config.toml
n_experts = 32
hidden_act = "quick_gelu"
router_logit_norm = 1.0
init_std_router = 0.0255
lr_router = 0.00183
norm_place = "pre"
norm_eps = 1e-05
rope_fraction = 1.0
qk_norm = false
parallel_block = false
lr_head = 0.00734
max_seq_len = 1024
max_steps = 3282
Below are experts of layer 10 (counted from 0) of a mixture-of-experts language model. Rows are named router (the router's row for the expert), up (a neuron's input weights, with its number), down (a neuron's output weights, with its number) and show model dimensions 0-95. Each number is 128 + 32 x the weight over its row's rms, rounded and kept within 0 to 255. Numbers have three digits each.
Before each expert's rows: "gets" lists some tokens that make up at least twice as much of what it gets as of all text; "raises" lists some tokens whose logits its average output raises strongly, later layers aside. This comes from a sample of Wikipedia text that the model never trained on. Tokens count by the router's weight.

# expert 21
gets: ".", "|", " |", "-", ":", "="
raises: " The", " ", "\n", " In", " They", " A"
router:110109165071109174085198136131081131152139110113131107107158139108090173098101081127127127180156095107142107066140105103165084137108169160111152122125125181134159117082116124128145137125118146145160133197137140103148117123135167080167129073059042142195162161151137173217101153123094145125
up0:115154124123066105180167134136171173130117124125142144111060148094161167164111078092145147140172152128095138084078117152198134126063116133182087107144109170090074084073153099098128161092106098129118115175091183121126105077136059142155115105127167150151135154156048125139091122184134131138
down0:109130115153119105151136101150116071125203154124160140122154126129137100159088125171170108070138095158149098160111136158106118132074115106074124165125104071172170126182123159113102118153108161066131177093157173147125131174134096078144151090107139126164168195136138096115085151163107154124
up1:177109139068132137177167148143108152104143175104108127112097135140042130137129160093164120159114154139068144136127100126130088112169104132139108173127170111155118091067147143103110096070143098094059145168166127126135153125138080121159129135137119156118058162120060150105129122083172079169
down1:122152148117137075091072087164153116104097099137123164136139129122101175135138108081165102134159106140115101122161102087128144091151143196135159128125095164177195117120151052145098173151197144125156116122147123098175185092156128124121096135125117143160099155090104091088139125099144144150
up2:118126067120140105141184141135152178138136165092098191141132121086123157125122131103178124178171084162145119130152110127088117129064094140170069190169180118114132136143194143170142129115122185172090138132126059018137126088102129157089124153120079130122057154143204134155043164113129128097
down2:130170154130147154111109092104149157135123126142156121109167173236117117109105133132082151104080117164147169203097136127112132103049085149138123126122192179168172126127151072144168082138123085178135116170091087142164167122096123115132129138108138150135123081067198113066114088134137070099
up3:112132144115117155148197113104159191142147095147145146118072147076084102167127102177167115187110069108182121117127141118131139133099107113120134106157118137115076103186093049112116103191206072164091154138106165218114086051127110165120126078100143100134144116138134064141100067152137117171
down3:193135119106116121150137132115125107037163161145098049133158158115077118112086108130143096100097144173128146172091126141124132143163126092122142093123100170143121129182073131128139126111102074117142128124156089067145118156181069140167097182214186097085161156136122190086158188180143146095
up4:116117155113113131149098152162118108093049155112143146132104114124114159097108125165166147170191137099116155108113127144130105141160109195109115155104156118155098092174081125066169133092148162096099151216144127131132115111191044108166145108182114149137157119123128083121064156118115113073
down4:195057145109169177169126128133093105174110156110143084060086124157204127075093139139116093136167165137101090139100127073116120102114204066167159111161104090163135138134184093109142133181178221111100137159094121113125105129087128112104123129136081159134183119101155115161074098155126111136
up5:063146111076121158160106129131088116133108168177079171129145136125080161153160082128138136155115134072085103055129129090170110128153123118153171108156128168144154130143090100157140118129105127123119126038162186114162123149139176128140176149079104182143090106127149138179093099090103125129
down5:105187126145085109108130146163092094104156129131162086146092151103097125102170089078130191120143138191130142092107128120119102171079076084185140162117108118105167093132099091149093148120141105139149176156115173114129111107159131151127086133127126123106147149140154092165133175089117051121
up6:156117091084130129101166150137141098167128088176149135184102158047131081161134154150155099126202103113146175106191152074203114101123183124102136182154097133124080143123137126136110158182147224146146131106106139110131148147073127124150121182107150156164151107130154139189133148120157056087
down6:120087111115126129127110211101132108122134062107089109142199093099162134155137111119094143097132086144131104165160141148164162130151085130128122132138133114135175081118126155101151081123126142115185065134171117118170149139153076115096168066129147042127129099155140195126102197133110116080
up7:121158127157124131180154141116156134133044146131155149084083158106150176093168128070119106161164122084109143053150078150091132185122153029183097110108115141114176182115095134138130139123140201140087092141086128157125159087112106057102165128104106086151140112154102084118163149160132091117
down7:129186124063119125128173154142137172091127140136111137169102141101113066135127103175108141098116108157117157148075062133103117089137077152147134131180117084149118165222155080133146097120079175101124144087176103124176126175163050234154154151119186194073188148130082139123125117156118137144
up8:114131166123060102114145135202092159157121100114103145148091106125108114141065137136069108119134138086176128113144100157131112149152096130087148136119100122144105188140123117173122086105121084164086087120120122207113134148119164084156119175128115157145088124155120226117178116137053109150
down8:074113166134154140119144101074123074152073089127146140167120086125087123109129163089104177093172149135165135196148141128085189172164183118126098057139090153188145107161134123087146149112140196086156106142125085131137128137097114133117155193130178126147127087124153118053126124090101125173
up9:129156207105143149068086145180143072122126087152095146096080108131095188144136129069177154195093106107150092119070099158126131124089142095090146137165161159144148141084146061152149121126113184146071139116147131151142129137108127155141181135081133148122142106126113095072131162111153130157
down9:168130094158125097119116119141078185113120133117138074149121148114132113054072145067085202102097104145152179112138138095145112124149162130162126161109118156115126136179160060133110136160113120126154076123114131139124138161095161176133147161182149105143084125134157138116137118104131103091
up10:097078119109075092147069185120097152082088156188178136186185109082193093150101130176177098118156141099140099173101074141160117146138111094091123137170138099160140131175134181100160112130112122156181119162077139134203120139117148106135128150065115166121126113148060177149139109121080127175
down10:094171154147179071099124093116145109130095137131089120131116071144150147168146134135104108121092104116139137140150167185095132112096084161181151125108106160094153154133090103067157119127070084167078128138190128113109120143164102149096120122169059110169169143154197125143124118130138086081
up11:143154121148139132144128131071076198164180092080088125113082147145100185124196191163082110184164132090093169097165112117094117100112116170123159134213132134163198117116085085130134176091058113099153139137126098154157098168106128079106150160112119079181112114104115168110124094110141125171
down11:178154089133117133111104090165108126116119086055083112113124165131183129168115128170115138107136158133109097149133154164179161172081102070099136094161166163135105103087136102095146146117135167128148080105155114157081135143074069101162144162185127097120158122089110140126144197086157098175
up12:063137124135094130147143163169120132108080129092145115113155179140103154077137159154157050148158056118178122083135158182180086147088143120070193151177132140106104188100138188123099109178088140140100055147209068107146103107082131175102108100104068184164133109175084123143133102099118115133
down12:102139108170147155109092068111106110139096180164101150156099104157103152135156124138147164160126139151138148146148078101171156095173134129132122112068112121140110158153118124144152157113111120124182116137082087096190128111108112084121157106118017140144196126108042087091112153116110125140
up13:169151072112118146104139107120101125151126166169110185089151097099121156073182107098140147186071108112186142086108168098118113065126167148099126133135091176157171102150162116094141123103127156172175155110086168105127148095105167079135127101049126133139110114171134155181156133080095179112
down13:112108147162144124096165096154160139109155107094180135179110134132105059120125187133141158086171178143077106136146087111221142137143132107159155080175104112166155147121087174131171121121120094095145092165117150163182072104117131128185131154172074097131163143080072133052076166155086128145
up14:057185142071160103113127084082170108140102137136095109073177087159129140163105140147133168093149105123130134143088057123121116095088119241120111156109104140172157141115149115095140125084127123089197191116125117081151138149101172123147129106207078153144118116136115089175159169148109115128
down14:160090146175161143128169198132127141156126139160160130167107162051170107130141133142175072114057154096116167096149156131141136132158061127119157165177135151100103125152136158108102110134144122074089112112165081103109126185173083081109177162105094139140218110091126121118154072133166154111
up15:155135102081106185141135127119176108160036091131147136122087090154153154180168204117112121112125169148181138123150084120095086171134163132180105093059067166137134106070072112125160146163130093096143167108094184123068098136128131125112182112074144096171101122167126103148136111181183138087
down15:094117168134124110113116155085139088081102069059126127102135175154124165142141060110168095143202137076127176087159124159146125176136142134128175156158080124063106155092135113169171107100107128156153120136158112085143136058154122108121120082132159103152107142137079147161107098145162113146
up16:114147129083192117148153054122097150137121106175107189101198126131186068164131115107142134174113141176070173139170121091181098148079122120087134119148125136075081156112078097200188198095143122088159149149126151139147109155113160087160116107091096114103144208119068141134113143160141165127
down16:099130112141089146098115140160110155158151166076113167144145136147093129130132232085081088140101149121138161125135089123200095108126133119165114093092145158107080112128155154177147114106165126109132152101168099157092125138083167157109103099088040160101125112143106105127123179109135185169
up17:085121152113136124114115150081093176104141117128175093140115127206159142068189148143176108184198109116133071057139154097096129119072165111156143064140082141149104087122095118152158123116091165123115133100152151141120129149130107049189096109124081099176101147137119134155153116131122165118
down17:080165130161111124085139137082117125083111095075118126114126147086132104089163124119097094158108179126090204187108132113040101117127162137105169115166085129134058108115129196129160132181116131092178124159113086106127069142102107125116121133092149038148121126169137103124018129073121108150
up18:118165090104137097115145139116168167095179107110138146144124089044164176084125138133119095149165090158136135107159139154157142131100068140191114145185151149180146119112149128166148125142103133133078152092139101162067166113119184137094090172101080078114101113082143134121129183126192114176
down18:134136136121132082132169148089146103149137170157150176072134157129105114122098101137106147109137115121152171191124182099101132120146146121145090109120107194105117115056140124117108092152120135190131191145096139115174149075118122168179100110177130103189137150160201069117084123121069119145
up19:158113094119186155060073175094159145170145106102100082065125123106120164164058104128151089097099140142099167100118122097126121120094125127142104160143121172243157143141125130119121132128184182114085150149170130156106164176150161145117147153138168150177091111090127176135063154135132135132
down19:130132065101159102151191117142094128103131076157085177139071136106160132128088174147165105122108097188123154130144152154167160124104114145122089162114115145104162104127203113190130129152126086144122122127112197096189123134115082091132161155059165163108114143132179129118093107112128083169
up20:151097149176134151142164105135165108050098178098131142139170122155086106180104133207146182125121064121115150143119152175081141170158135115100108144126101126135120136069135093067117163133125103164073170144130172159153070109129121081165115193113094108147119165102191152136148143154159112178
down20:120137145136099113107148157073136083202132091104178156148164216189071129137142131172135132143160126125151104131183088118080075115153106124141143136188138187158119135122125139147163122126127102096097129076121110068119145165118108160096151090111158170171118192181103078138149150116123114124
up21:093116114148049081091099120144132152136102200118102133106139099107084124050135152121066145135101132169118099127106137145116155055156185148160139147130136118140149168096171151075136111051139126130158129106076179170164141111143140188130105151125110180204156144181215118092144109158085136185
down21:194096132103149086166148100080117119107075147117109099134132135134181132105155118123120175182127168128178140073122132125101179104143158092129088135164126157199107125126109109156149114074099194103170121101105079089080141132127093151175142103163060097171103108075179170163130153132142102181

# expert 15
gets: " 1", " 2", " 0", " 3", " 4", " 5"
raises: " |", " and", " (", ":", "”"
router:077156139147166088127115122102132122116107084126128080098217095119117123135154135137073125111127111081117071094155134061173114169210074101083155169101112175126069168136132106155142083144189145136086137101133105116086169116189135102148166139158161151151099068129100133109054149101090114143
up0:103158077060162101105070164112120134135082137125179121113166112112126146116091188138161162095122107125087138084129086077126104127129134163125085131154154137171070147115098104101119112141114116187105139139168108130062117158134122144104122126120135149114132121082157156119108158137096132173
down0:078127152128020100149170157109170172178170139106122125081139107145118135133149123072142082083128141166117142131100101124116079129111122117155123169063156136134141152168111111090112128173130133164152140115116143105114212122103155077184063103116160146177135137118124184092112139125040160119
up1:178127160104106110105201188157180108115106105144129079118127164111205180093167097125078073170122171149099125074124075124068152098168162114111164199153144103147129148116151136127141090108139140130147150129066146094193119142124141105140138150152104144092098098103193123068117058134135128097
down1:152165166088076154068144144097122081171128142106046197162083170133152084157093166132106096201151136098175147119141115153153070135176077074153072121165157070116105121114086096139123194095170102155111118150231133122123139148153167188102120143069101109150087110150115107074143090120072104115
up2:093147226153099108082111112084140106148147107135120078128144108130122091146163120093152141107172123055122142119133139148119167141149132113111151045134124111193146108129147158128155209112199148156113147150122104151113143163161168146186063118165162156104109089112160130106129109044111106042
down2:132120172109094148156183130125160126142127097078122167171153135095181143140167139053148119135120051064125117141151098112128076134111074122142114101129138133107151124128108084160146154183106158123155164164128133175163043159153145129097124056175097152131149133106142187163085135159127117181
up3:119093170140069133127154150084123117114096121148134164164126111118111147189137134133087122162105078127106098145148118111148125125149172179140162113087140126169131108147075156120098085107152150099098138053101181114111128156136149192181099105144159064161147073097079187083102084100107153156
down3:165143113173152146093118144157067151137139129171142134097140143146147132119118175082103121137149123095109158113168081104198126044091174152126160131142086133135184086112051138130149124102100140139095074124103115128172115023159079089174089144144107122113140150177175145099133146077125075121
up4:128105090142194070119203170148093155059122118126217142205095093119096176171063120139110127182143154134108101087181078098149188154145113124131129143171107136100125111151132151158150067142157128157128151186158153157114111163121106125096206122129120193090114118062115118099148117151106069074
down4:159109107145074127166144180100120082103132144134108125092143111116080121204144112147082181131165199151145088201099183114125151090130159138126095129099163096121146047093128089147090194135144076153151144081111117105133167068114118173125119172073127106088104118134137148121127151154117155161
up5:157167146112155162109108168131137143131107138142160124160195129097083137104171179137123132132122094177190116119118127174157129179138087097133085112112124162160137090111116128140123118143141168133111054090219139192137117146123153056078106121161110104125133152073056163125105131101067057193
down5:035118143136113122101114095087137100081079084124126136185105136133104133147148100089097142139158051185139078120078109163123180123145174113115144141137163086132177176114081079118114153186190125134113113092110105149107127054125119127172125108154120170152096087156163127109102155098141141132
up6:107091170115100164101173107128113178144082107121174118110177146158126124127191121088112097107160071101189125067139138126199132084134140132104207145128128146132146121157131102139112121138120162154074141170146126084197128153136161135159119073139051155135104143068185074149133049164087118185
down6:176110113153123088146143217108102181145155085127124085095092124117108121123111145125135090091110147139102227173152162117104129180170144135115070163130143150108135129151095126128142109163114124137124119107142138188076096131132151200135121141110114082160135147104050150144095077168171165098
up7:133056129058108121122100148122169151127077112108074121136134107095147076086173188169122139080113119198094126193155104076162134104121165097091140110136094144179119090165156121078079157114128132105177125161127091097164094075142139157095155142128151082180112100152157114142083175102116105141
down7:097094048096165100144122123165148112097098102179164103173153139105124103113071104084153116146197088147160124122106133189136158125132112117131116122080171119159104176137110156141088104090153136130076177066168181122115130130104128175109094088124177161167057104137097166091184098078181101116
up8:181088187129132089157132155130138126056113089161104150156074135176108082107114171110116100140138095127107071115115135146180143096184134173109125120121119116141124160146105126131123116157141190172133135139091097102164133143106179079166144166151193158189115062105135111141163113113096089194
down8:153105118148143138167118163105152147138100155155054104108151098079121135168145132132185110108105114128122142169130142080120146123138116099085110155126150158106148130090183134093104095105126129087190093144125093122108132138108108115156100176168186078137086137160169137049033147192148106161
up9:084122178122158076087096177128115113148125204160092087120138155158110174150148152144123155126115136117079058154140085111147166103128093081097126167095148150142148126193093094165175090070112096124145168115128111198130164070153158187149171097093195147075122072126132133118121129152094156123
down9:097106085093103070121132163120116135149152122140130122087115125167109157152133103153146111177090134147112152076113130184172072179114185131067125035107127078070146104165047133108084115154151127147187134154130107166165096066122126156164079182100114169100194129152128177172117118089080151144
up10:060124081121161117137110185154193146141146130116147107138110099113151116127161169145141152130172101083089120126127177122097120132120134168070074119158139100143119169131198131108124087085159112108158147102129143099116149136136150064134099113133191124164099136181132128089135124091066175063
down10:119112147113084126141127213136095103126139132093162148135141150138105106127163123091042168059146140174107116121132094101140144157168156109141129137103121121148175139087175089142111090136155155146167053132145135158133163186152145165141079149091161133097151148071163083106118123164138171136
up11:144107128127182146146140175131058123090130119154087110165111135136141170125129148074149153105133124160117113123132147090162107166125134112096118179039141067165178120160117171139121156082172137137153147104079168136114155172085153122118172109169105186079173093112104136177123097135158094124
down11:143069154087153112110135129110131173123135152152188207130089116051121210152162144140077103136104142113105145123139119077125115156061068178128164134153132097098151092088146136132130091166095125168194122152103162122161093090156097140172091130135140118121193075132183117126070069147146159145
up12:093072140134101149133185107164129112140157113164114156123194131135137158182138141082084105109151100096162139097130156066169102116149119081203128099151157119085109092118174143178118130068090081171095123194089179141098186133153109099144143149149159066123153150191184098182126101144085129170
down12:182108145145108088129078113186123078097144108127104083161141128102181120130140135148136120158103183092180137127104124113188135106205075119101098177100086142121088136118144079133121145109142103132181092141172128103155147132109200122103162100099174158115148093118112122050114101049102106084
up13:118012139165109160104161135083166129138101118111170107071197141122112093162165211098121145127176112089137112127180102149138104090128103119122143155129169114146108168154137155121181080114148121147153116208139148148148140077184112088199096136115145135091136085066139105143097142143072137134
down13:140146155192176099147123102134120122173147114095075103127145128134119199151099096133128129084173117164123132196106152089100180148146077133115081125167133143141131116133132107179110109140128123090122149101109136129069115163100142176135116097091094047132119151173120184160105110125108123164
up14:123129124119064081127179125092129113158099060077123139130144138157130090098193121188131129105160195109141114106161187064130116122084147194120111206148177118154146152120133162156171084110163120127128149170086151148179101103138131085111087075133169156160111105123164116156083152117006177143
down14:196140124067105109156150064184152117138209202113133150098107115126129100172121119118057130182101095189168146172171094119160121147127151087118092153154159121112093147097137181112118143129126120161064126103177168172126175098124112133158127125153111105084088128142159182106105123156118143099
up15:090142145118145117171095118104159172178111106110124134089115145151109138152104121145118124107117104147154117169120163162107173124154117108106137124161099088191114144123156113210105120103174119160061115166088101126101120165097118096147175130109109122081151115093195179141089142147130118182
down15:173182096155132119146179160051092152162144093071155086146136099142091208107123075098087126167172081136178133101134147138106130110131174180108148158147118159128148085138138132154120163144076117166143066140105158146128123090105155128164086123080062142093144141104172124101112195055154184125
up16:140115120144151161097072135173197136118140112141091142121157134145065080115115162120184157102082095113111152069185100149101130140174103126103140120077115118120086179126170103091171138113116145129176145181052177152117188173196153116116181164115163137132120096127059150122090105117084087150
down16:112068183136140109124112100109096105176138118144145118193103130141148135117162116140153161112204161133132146150091158106138102145085137106064148133093198105116096140110148104118127114176106171121109118090091116182049103126077126121100105168118164147160201154155141123097134149111165117124
up17:110120174141100118151132105116153147190126120129116155125105151149071130076119127119161146109083122076112190104162145140133122134158156094115155171131173181155145175146108117154127073078173098132117079111119108174074110146148051154099168100155126066090169127133104149147164177139157122199
down17:122170136095140128165110118130107094111119176120115128088144164111083146161130100083121122094144178168122110144100126165189091081126104117113153165061147118174083119168178082074130148129201116169143159120153106097103151156090156127168130103082200139143163076163107196122133157117109121131
up18:130067162158142117095153104095156089120154106108160140131135188096140071203112165079085095135123137119187148130072128118134107098156160128094113077139125136124161174180161097152097172122114159144134073065126166143132122136101126153186094189166128148099157142078154126132084126150163123150
down18:188194188129140130130120192125112114121169070139133127091050082087108119112166130095164176128105049167129110123098124084112115119096105090151117126128198123189132162092146093141149153109116126105132120139153163107169101132198133089121115120135199145187111145156124105120206134089184102170
up19:084121106116137160172126122143135156087110081101208092157177126143153218141144148099131129177177110142176099147081161142135120142111117156153072131152157085114050153152162068173186138154123115160136118117138107116099113110130173075128094132144107112092167121157135148101135146105041037142
down19:098057141121112149104175059123113142107166055150143066135106173097138128155102189084084119109108130150152136124156100162115091132145116103123082155146141161159187158123133154067138137120109154184073111127161113140174098109131078082098127112118170130122073109140120112170188142061093127142
up20:128096114145184155153177093104090136101112133081142114140140104125098115129139150062108148109117094065131160186096105182150115148103130133138075189132117132173110053139140198112153134105175135101127163185146103123111174162144161112102113126158148148087118070086166140094114136127144104096
down20:169126185131176117154056156136200112106096178169203110127155094185155118149136100121128101160133153152153116089066160099121148152096101188124134087108115136118176122133160092147131187120119123118109144076203125183120135058118192115161140075136050086070198120152137123104133161138135092120
up21:166093131135086105150155124118170179130091134086141095083165183097103114126179155119099125107105080105158155133112145122104110135152154112087118104107120122115101174128125091149171130050156141138085189106188135105108134125113090141097118156108123136105146071125126149134110148155064205153
down21:119145119107106030081112103114138174064116106155133117152184108159169120124124216164168115104139135132203155174100125136143171153117024098128134100173120124157137105123113136157167157150149143099097115117093115153083111124111110176153123059090103121095160120115095128149092189121175106147

# expert 13
gets: " |", ":", ".", ";", " –", " -"
raises: " ", "\n", " The", " In", " S"
router:106131177128163190070099120150067060138131120180171139118116111104183139112085101130132080138141120170038095135173150131138102097167110121168147129088101097115070165175102179082147126130135104153140129133126212130153153117102170107075121107141062136180171127188090119058094138155196176144
up0:126131154090094173101166118096088169164153136132109142131154134131132106093149171142180136144129119141082120142105075089121106127122112142178162164122150077176127113141097106131135176129108104177152112142118111110124085158096145164129140149137086140145094120081078089137160146155194156099
down0:124117123104163137099178118167124141142168132173085122130174140127101140184162138160127150144133136189119163116058156110162112098121131054087162169111140061097155062135145196141137184148118072148167091127095169161152149096093067179118117196203114140074081106093071140111156133100105143108
up1:171172144168177121089089135165111097092042112122142152172051151083125165099159125136126142177226111170112126136173136104079131174151137113114146091169082163123122134083149183155131205129128126120184103163069081106171159112146079168062137123083132117139162106092149156086115149066106148136
down1:124133188108119132135132165145148138101170181157100129145126174159103188136125066096167235114112163107152129123116076143117170136139098108098116115205088123085108104129110033116160109168123118106109193121094070142110102118100185121106128159128156176133119160162148143117127139125146070127
up2:153154115066162157133121210131121109117122124127158136133095135084110140124110098114214078116136096149094116097150163074151126165180106207096134123088121082130139153114155107140146075142084098164084066159171163134124089150176158122116101143121130104078132074183154147097108174114099153151
down2:177122099150115215179121099117145193178124139082113088097123116134152116145108190088094134106099155172123098127137108093132129125150115139082093109156081075185146114116050159123159154092125130173115102180125143134143126169134156140103109096104168123123094134064074104112142095108123124178
up3:126108108135167129121088128128139145076149178150151154133089132071094124118110153105098141163158101109151153091155126159104124173143088129158145142124103118151091110143159102136203166123119111135094138139152159141140121167128139143144135156078082113094140079137134092074178092071234130157
down3:151109140122165092181098106103107125136142165174155083121123128149153077119111114096204160105125098164148108113135148132127134181112121068169115089099119067161128123117157134123127107147105120126103131180079125114194154161125112135184122097088055194125180147135134146116114157164027148103
up4:109134172085160131098100140139127120104082195138134146190128129096101150106137127092108116142141102113116151101181109129116108121134077143161150111086098025179108180126108126076205202098112164137128169138108149137130108079145097164126140097054044159121152136147158137099161136134153081150
down4:178124144127126085176126163102133135149097093172082132097160102110134201088088097165147124143146159098161111127132145146129164175162104060165076095127136127132150123131145188104148095111179120116165121142073110154142138120097177151161105193193081138110182117094138124096108141121168102101
up5:175154107097089198146104160104111132133114139117094109161148077060119104166145096159125168122114102096100103131163098159069122186144162146196149119155137120090098096119163081165168122092159125106129172179138131069157081129126176191112102129110113117175091111109191069130149126115166093152
down5:158139163154121107092101149157056125134087101158102094071115146149101123128180149106110159119108145170073069127160101146101177133113083053151169102187098078122084116115141112084117098121147127120218162163162109151114123129153121195144122157082058130145176130099140097108159135107174108159
up6:124189122107183117102131141117141128074111106089108133134115141127074110059101181123174097170149094100124071122154141131112160157125073181146091135127090094130067149132128164087073144168116146072077146173099174156111123155131105143096104113159140123129121111142116144068152074150147151178
down6:111093167108122140130141135173094142071185105179170156137130146008084162114135129169143074142151038131137106097120162173125109109102158090185146124157150112134105134137065162132134111162129061134099157166109085118158181159090135168173080102100111141128120126120095134099149113177124135153
up7:095089115072112116119181130127156131187159159136155182133096125110154149091103179139096118142232131072113143140141117143103141105150124189105118134095080075102197091133074114121157174142151075178157161090097166086109104164138120171073092081171159120145125127091154119111125072122157114130
down7:088147154142122118129124165132154140122124161105128176121121077101164133132067176113092157135075150129156163129122126078065142167112107173121148136142089131142116090190100119134126137184056148156031067135105118128093112138146145106083163098162143122092202083110163100090108120153060122073
up8:123160152108150153140131121083106129159133073111101123157162114118160145128104199068102122137111157138115086087081067176136106167098059107153157101133135164107096092156133134176126214086092146197083121160123181131106140162160132119088132168119086144150160147126099130131121122092135127117
down8:144078080106104116114103140107172130148093132147112148117078110088151082098169113093180077198101120164138136176190124133086145103163087155122118176129151154132173149127173075146142160124168156147109121103111126160109115123161136138088147081115189123148130105091155181119175119104101108197
up9:111156211099140137120116156104082105098092108105160126118152109108153151157116150143089143077160142112135141116109183121206163118151140140162103138131149055108141183156123185155131140121122124084151132124105098095123086153132165095092148086085164136159154118141147165139123131149093136077
down9:103102188116122092129101139089122082142190158092110159147082097163151079123060120156179089049175176099169144169217094129067110071139149140159092136127130126187075113141137120109073101105146115232105121117147074124146145133101124166084132075082110146098113114164126125063138123164127085117
up10:091074142120120133120142108131124178142126136158153098082150118101132115091163158118116080166060150186136117123157120140136137102159173187154158090155085101187106158151152139085096173128127113100127126085108159096094111115150175110115117070159108137169179158188128152112173101116081134110
down10:162145075219114116154104153075169061110048120104143142164127109187112157119125114106121193069131127114119184106097127132096146126118129111121133158102109098112129108105078079140136135138107159154114152089152182118166108125127139138086189117129094092083149138151143123133132156152159066158
up11:167195099092083172121107095115116194159088119173196110087088118120112179136112110117100151178181139124060124085168178103070159155103130128127127094116126106127104126112128154136157153178140099157110102120170163148161147154153116175083121072146069093101149124123126126121123126092095126117
down11:101082138132196099129097069104127095079124098098139107101111127122179158165102133171099081145123167136183143122117072166155123093176107121136157112130072128113147147138135133126155100116128167120182098086096121159120132118069064130097128140141043178114132129136153090092133119124137112160
up12:176129164160171103124077120105145122088098161080126155147097161166127100171138123081145115145174125144111109116130165148118128114115116181165151115088126151104145127108149171003140146135185147120114146184113094141123099175185131141138111159099100162146085108146132086098120121123115139137
down12:166096124173108144146093095132121167135116134147167148124187118125144062091137167156107187137096138125125125175078137148192141106126107150118170162127097122154135149146136137110159083132165133164114095072181145131106148093124098161117080125126075134165138132068076111145157059086161079079
up13:092201137118087194079143103163168105068110087118170139103120141114137179153132184118160104084184123094121146164167053099053168141153077128154129158073180141144132200152107111132108152158144179137168122139135111105107090155139156200136127140185089137103191084114150135097135096154104119122
down13:170126161118099097128119167155113126076198140182089125090144132140181083117100132108178158129182062176121158124140139084142144141102131142101118137154144134126053122137113148075152114145094151063161090187121178150156099116110091093180170115179126104096127139116102081143127171132109140099
up14:078129121090163103119055163144157163091135145151184177132159141111155114080136128145089148120142135213119155131161079128179067160074118102114144197109109138118048158135112089180142196087135114167217119167144168104178076146102118088118148078138092148106178092150064130099087130124103168081
down14:110136126110191110085135084092095126147074159085105141103104116077109158117096081091116143149118142065153189153063116173136143129164182141108130158135142163124092078176165098082142105118126124115100115159186096149108145155096143130170152132081110107110060182124162091163139133124087157130
up15:120148100156137127147144131143101125190164156167161076170133136128123139186098168135165129145115141112120126105100132180163117085146122110113114101126136076109137119158128112083140103095071166157148069101153086157129149150100111075078140123166134154106168126116117118132153102151125095140
down15:128143116204082109117161140103166080132154136138102137175162098106130138157103046148083148131131103181143093131134134127113116102165208142108177131083136176127134138137091103161131244156114112095118122143141133080140154124138100181090108151136085108132121153143189198131100123142104160170
up16:117097172105152114112091174148084082135049139201173165165110119109141185132149151168145143128167178110073170143161092110139079138116120163147165125132084187150144158168166173101178179148119106191109089121109139210106161135132178092093090129081138127107148112130159130086090157110152104132
down16:157122150109099117126099092123125081122131123067130061149143108078105080086144164038135125160112112128142155132106137163164147125114125119148159163117151061101155107184132085139106104166116073164062135147126144141076140120137143158165144120204156112126095149134093166127103071129122148115
up17:085128135095134145124123107126085125153127119138097110124136127068124135118120103151148177130105087139142116159129110167082130136127154158155171113215157075115069133189144028121110117167198139171136105106136094161135117137130113141182135105159127115120142110087097165057133132086102114207
down17:119149101124064140124122204117068119121115146111127145115104173147151108180148155073160110138148114133149104149097130138146071136087157137127168124111172128071133187087132150125144159138088185143152106120105093042144179189162127085121105139134121053162136075171108100116136068141088140106
up18:107114131139147172145084099152067134164061123142163178164118114100123207150145125109130109079117161119138053137095126107136121136115139146147067135162141111164096160162155159156128042159124175116085076136078160090118100145194179118104090137153091140102131141143158187113118096076181134116
down18:158176141077141071114191121063122124165149140117178069120108166089154153115113150135108164121163105111130168156147107161131162059071135178069093141132151065082138118089179077117075146174110151156143090151173131113172087097130203130164141149148083131181125165059082117157159172161092107090
up19:075098105080150160049170185146119139157097134201139113109098127072177136139109092132155097123122101122154100109105175092073107114145140149123169129174100101114107119116163151102169133131107141086147153096083157111138124129094196084186187149115104144164183166153179144092146118122111150094
down19:180160107107186126145157102148153097094145050118099099106086123142119118117168101157149166091122070124160097128162136136138101105154130164090160130149163151181143108112103118158154109126091079102178098104178102104093156088152138145115120016092028075142141117154164126162080148117107137138
up20:125125092148110112099156147154157098091194203044135157148101096163107099173174140136196104127123113140119113074125200129075127113158136161126090113126096143117092125154116099134133129158080160137138125167137075164174141138166118129101151118070103148146131094162122139122144126111145220167
down20:117144141137150145133131137115090112188073139135131132144168045081150184197116112153137102131132110079106115128166153143186139129131089127141133153141075093144098063115120169114099090129108158121120150170139140154180208103112187095102117081045122134131089140125083129103137065163105108109
up21:166106171080099086108111186170099175107104159148105183176142158091081107152205087114109094189152135134147123148225095156123150151159152232074106158139101111139108107128112163070140130122105174119086124172109129115160131121133102128097093130102105206102079164143101113095116140122159156134
down21:119112112112127187089135140056139151079146171073116107119075132181156154162121201056172127136133108211119121085155113134159115143131109132111180111143159132162172082140059125125071163117123086115122133085116199132195170120111199077161111128134067131133094085107105123127119143100134170089